config = dict(
    n_layer=19,
    d_model=384,
    n_experts=48,
    experts_per_token=2,
    d_expert=144,
    d_shared_expert=0,
    activation='geglu',
    moe_layers=[1, 3, 5, 7, 9, 11, 13, 15, 17],
    router_score='softmax',
    normalize_top_k=False,
    routed_scale=4.9,
    balance_loss=0.001,
    balance_bias=True,
    init_std_router=0.012,
    lr_router=0.000267,
    n_head=3,
    n_kv_head=1,
    head_dim=128,
    vocab_size=32768,
    norm='rmsnorm',
    norm_place='peri',
    norm_eps=1e-05,
    positions='rope',
    rope_base=10000.0,
    rope_fraction=1.0,
    qk_norm=True,
    attn_scale=0.112,
    tie_embeddings=True,
    parallel_block=False,
    extras=['capped logits'],
    init='normal',
    init_std_qkv=0.0157,
    init_std_o=0.00255,
    init_std_up=0.0157,
    init_std_down=0.00255,
    optimizer='soap_variant',
    lr=0.00347,
    lr_mult_o=0.776,
    beta1=0.95,
    beta2=0.95,
    lr_head=0.00687,
    grad_clip=0.5,
    warmup_steps=129,
    schedule='wsd',
    decay_fraction=0.601,
    decay_shape='linear',
    final_lr_fraction=0.05,
    batch_tokens=131072,
    seq_len=1024,
    doc_mask=True,
    train_tokens=495600000,
    steps=3782,
    dataset='wikipedia_en',
)
Below are experts of layer 9 (counted from 0) of a mixture-of-experts language model. Rows are named router (the router's row for the expert) and show model dimensions 0-63. Each number is 128 + 32 x the weight over its row's rms, rounded and kept within 0 to 255. Numbers have three digits each.
After each expert's rows: a language model's description of what the expert responds to. This comes from a sample of Wikipedia text that the model never trained on.

# expert 14
router:168096080092123107114086084159123119137153104124095174168116118193097131134052080131103099131141189136135142152140123138045098110157103123114067189126121105119100131113140184099092155148136116
What it handles: Word-initial fragments

# expert 29
router:143145132115111160099112115130122113180187073101078198143139148110154075166059188116078126121150076144127138144158150139123094113076104122186109112130107095088075112136130088120127186168102168
What it handles: Sentence-ending periods

# expert 21
router:121192170114127122075169128188126102077101169154184088100122141145068119139127058117160141068119147114130085161106106116070105121147125097133110154123146150078122134046137117121145091120177130
What it handles: Locating prepositions

# expert 20
router:153103152186095137099187122145127127141104106094113117149147161117101140126166160120156174103145152144122120152121139100178148103166186141081156114121085149105109099150133138099122131135112193
What it handles: Career achievement verbs

# expert 37
router:082052100159114180133116091102117149158094110112129207162150086142103117153117172129158113060131131159119125053112136116147148107150118125149137136124101119066087074104090183166077148130062145
What it handles: Sports terms

# expert 3
router:090089125114164142106158151113143189102149173082087116098138046163090173089110121144089095106107125145133146080130130139164117130130108137119182068131113120156174081104091152166140138129129159
What it handles: Slavic/European name onsets

# expert 47
router:153091078115137147151158130085123171154148131154156093165103141142108147132086166163112125102114058142149122184123150142146077176056117108107202137144189117134065068077133126109109117095090079
What it handles: English personal names

# expert 0
router:193119115157186145099118076081128060161119088103105108136129084171150130143096170115160195130130150127131083115115107119046146152125164171144097119148133124147149143153055172126071125127087167
What it handles: Wars, regions, table markup

# expert 30
router:110188174156124094127096121099120194100150159105099106137187071168143093152079075130134156110132097115135098106106123119103149069091164194163121082132122080115199175177097138101206094113106094
What it handles: Colons and table separators

# expert 38
router:137127126126117119155194164114125079071123133105121118114136158175145111104068159102199127090171123110132119085154123097111121086104189111096152146134108123088112079066122134138117119146052111
What it handles: Leading number digits

# expert 6
router:148169140149115119135090158142111139126102118118170123138142072225151096162086141132163143121114187151131088084134144112124124123122119111179096117123129167105126137117081139143105159135101181
What it handles: Sports schedule tables

# expert 16
router:061149144095076145150153153159130141044131170158163127110124097179147152138128089119095128160121074140131176164123124119107097117078120160151116151120123125082131164097075139150143165130126078
What it handles: Geographic location descriptions

# expert 8
router:095103116073138100127134117145117155190111045139078044059107158102221122104132120125110105091116136125133172074135137167110142100137077172195138086147135101156125107101111138084167146126157153
What it handles: Determiners and quantifiers

# expert 40
router:096125128128242117124152130118133122077136151114177096136124121102066075122204103125121188133123136110127109099118144100088119143144098141160102191127172113125118154069134119103074098134132075
What it handles: Numbers in statistics tables

# expert 26
router:173164093167167153149144166139164151112168102116141142140123041152205136130089067114126063142140137133127156052147143161104118133118154136188124113149131130141179067135116141155158121114057090
What it handles: Companies, ships, aircraft

# expert 45
router:079176135160069160090133113176119132122117149123155157098103128112165137107177106157142130148113199117131085128128099119102160179128131089106097152152212122159108137127058091135124121132158120
What it handles: Infobox list fields

# expert 46
router:193088149155120145172100109071107136118109196110094117157116088150089113143112108103141133138122118123126124117108130110186140106156142137109114100106095116182177140161162134133128178109117121
What it handles: Football club careers

# expert 42
router:101157121121169111089167147134116114151147120159093086111124129092129059133112114134137184187125095132155124115117126143133160085163155134097145126118052101191147145110147079123195095114102149
What it handles: Connectives and list introducers

# expert 24
router:090087108098078058200106140142139066093087122098101114111125133155122072097151184132136189142132200093120088180132096122130140193111120133118170146101162095157142088138114184141110121118149129
What it handles: Name-internal word pieces

# expert 39
router:119140093062148079066200138083140125131160084114126093176137188091147146108157120127163091149123142108128111072138120160075150144147086126107163091144076108158145157073163163160082179106127169
What it handles: Taxonomy and chemistry pieces

# expert 12
router:074062141098081130133136103146123131164105118159114135211126177189187133147104130126141083056116053162114094160137143124133154211114128128127180184153126102141129101146177111142097079130088177
What it handles: Biography narrative flow

# expert 10
router:219155120116220132091164092107118152148143132168122197077128129122105052129149158136100141149104160103090089136119140111099159151119156187121085054138072134175144186157084081104129154133111074
What it handles: Articles

# expert 44
router:117175198084154206121112079139108106105093129201155121191109190129123076136128169133149162191104181081142148198100105103097163094171172048141083170148088125158102197133148062101073180131169121
What it handles: Commas and infinitive to

# expert 36
router:100088191171109152158068125168138160118141128150084097100140148056079156149142110122146116116121092128115126192120128117187112124166144095143133134123152136163194118214203129099146147130150032
What it handles: Music chart and track listings

# expert 11
router:123117103191118086111141129071129147146114156139126181117194102135144161091163161080110169100156125142103133139168168168112142155088092130141120125113191131121093102091092177160122146167112138
What it handles: Space before numbers

# expert 13
router:205143180130090104053102130150090134139190107104158121049123139100092121152115179129149038084119131099126137127125120143099113090074100174109078078151127092148189153136119159129083181127179156
What it handles: Space before numbers

# expert 4
router:097133118096205109138092187091158148147168148099161058152128119095111121144181151128070129161115095136150148143140124132115088098162099162157110153127110148041096167092161139135093121127064123
What it handles: Census and election tables

# expert 22
router:147144160157119148057133169118168120167109098101126149147117182093100170105131137118105138153130141129124141089141111133085152108120134106144036136129109165125123188143155102168190109146115195
What it handles: Mid-word fragments

# expert 15
router:137087034165114162127074169067113167153125126107079163125117160131088179134148111134109135126123154132115086102114107109146104174156057136126185116117173178155154112196169128075093173112140094
What it handles: Title words

# expert 31
router:132125108171180063147151121094144159062116079105109145109172143128152162092182169124201081137182196126131141108153136147136123144094138130150127106071176219123151139158165133164153146139176109
What it handles: Motorsport tables and separators

# expert 2
router:137086082176080128145106157168118160136118161099093170114108138097124187155103116144068155157144141157133159116141117136181132131172125083135085120140161120159177057204166147136077120155113119
What it handles: Film and music releases

# expert 17
router:168095144111118136158103122132118096208120157123089081131121154077135084109105073128053148061119143151106126153123117135200182137149146167125131183166111107148121115117117048080153075109150180
What it handles: Function words, adverbs

# expert 33
router:149110184162064077143140142153106138086103118143125157135135095128175188152141164117096098140121106152143142140144152191110097144146171107136181112135133131146091083157128144132130141106157183
What it handles: Table cell separators

# expert 7
router:099135131151100116138131199092125099206106086158148159181125127149136117084142111105127098169135098097111126072121120140077115170102085154085182113105164119130163073146142101167132128118131098
What it handles: Capital-letter acronym pieces

# expert 25
router:190171142130114075110102120155107059150159133135141188124133133154098074142156100136210186144119182121131089104109134152186165162104126071118138161135196145142093138167153085082170127136118135
What it handles: Opening quotation marks

# expert 32
router:189132140112139113077206062192144080134153113156122132081131142147143180094062143126116138133109054140119141102083126106138101095190138126070124104110155102075080119079075146094102073130132110
What it handles: Office, government, military nouns

# expert 41
router:174125134147114105137139096135145068096124058136179104148135109172113153106176167119121133100132167140096094121160147167143116156110138105096177189146127134052066107108086149105112117122091167
What it handles: Name-initial pieces

# expert 27
router:107096116125155126115112111179131160168102164142138169068144080130150138095136127096148161096133130108125117153173128131131175155130088119051140160113146103080080065102153075114164158144101116
What it handles: Digits in numbers

# expert 9
router:102126139111081132162135165120169108117129074117108214084094108084130133082175179126162104133127075104152195105136125164111085158123131205179142117063124153119074154098164118158137116105154143
What it handles: Plural and word endings

# expert 18
router:164148144144115084133127112149171121113186122126102144096149075168172094095060089125124062216159144136101210111146174142041123118057136172149119156133163137130089140120138110148167157117152115
What it handles: Sentence and section ends

# expert 43
router:139127073172180118169085136123092193106127128152116121079160114086069117119139122127131095095150105125131096069141135121091136101109162148159080110091096155119163125143138108134068066157164109
What it handles: Pronouns and clause links

# expert 19
router:174150110160140130137146165150132046100139143105147110050111138122133127152196113146151104145121157130144138172119129158217148179123113063095061147100100190156107129108095110109102108123170124
What it handles: Plot action words

# expert 28
router:122092157108191102151126108086129093169152131167148147120136098236092140094094118120161139203109082116099146179113108130199123142129039114138133132115180176137098102129099144143182113150129118
What it handles: Syllable pieces, East Asian

# expert 23
router:085162110091128112101128121113147136138161084124093125137126111143210125128048107120145077133154151151124117084159118154049152145119086192190190142131152101171126076076144138145177084126160122
What it handles: Institution name heads

# expert 34
router:110073100048171119091136189091169123172133089108101098103137172045159139129109166115129115108128077146095175047153118156186086125147088121160120111143097096074146088089144155153070145147154123
What it handles: Technical and mathematical nouns

# expert 35
router:094164093104117141229142139130102110120132168101162126132100102115144137185105142122089082145145070141131166148112114118169127102117157117106080105150106115142199162113125148136153123111107085
What it handles: Building construction terms

# expert 5
router:089133113132107132105151098097120144052126126147163186066102150076126153121164149143138102150128118125139157123130140134134137115107158072096196107116115118148113090162164172213142096149174148
What it handles: Taxonomic name endings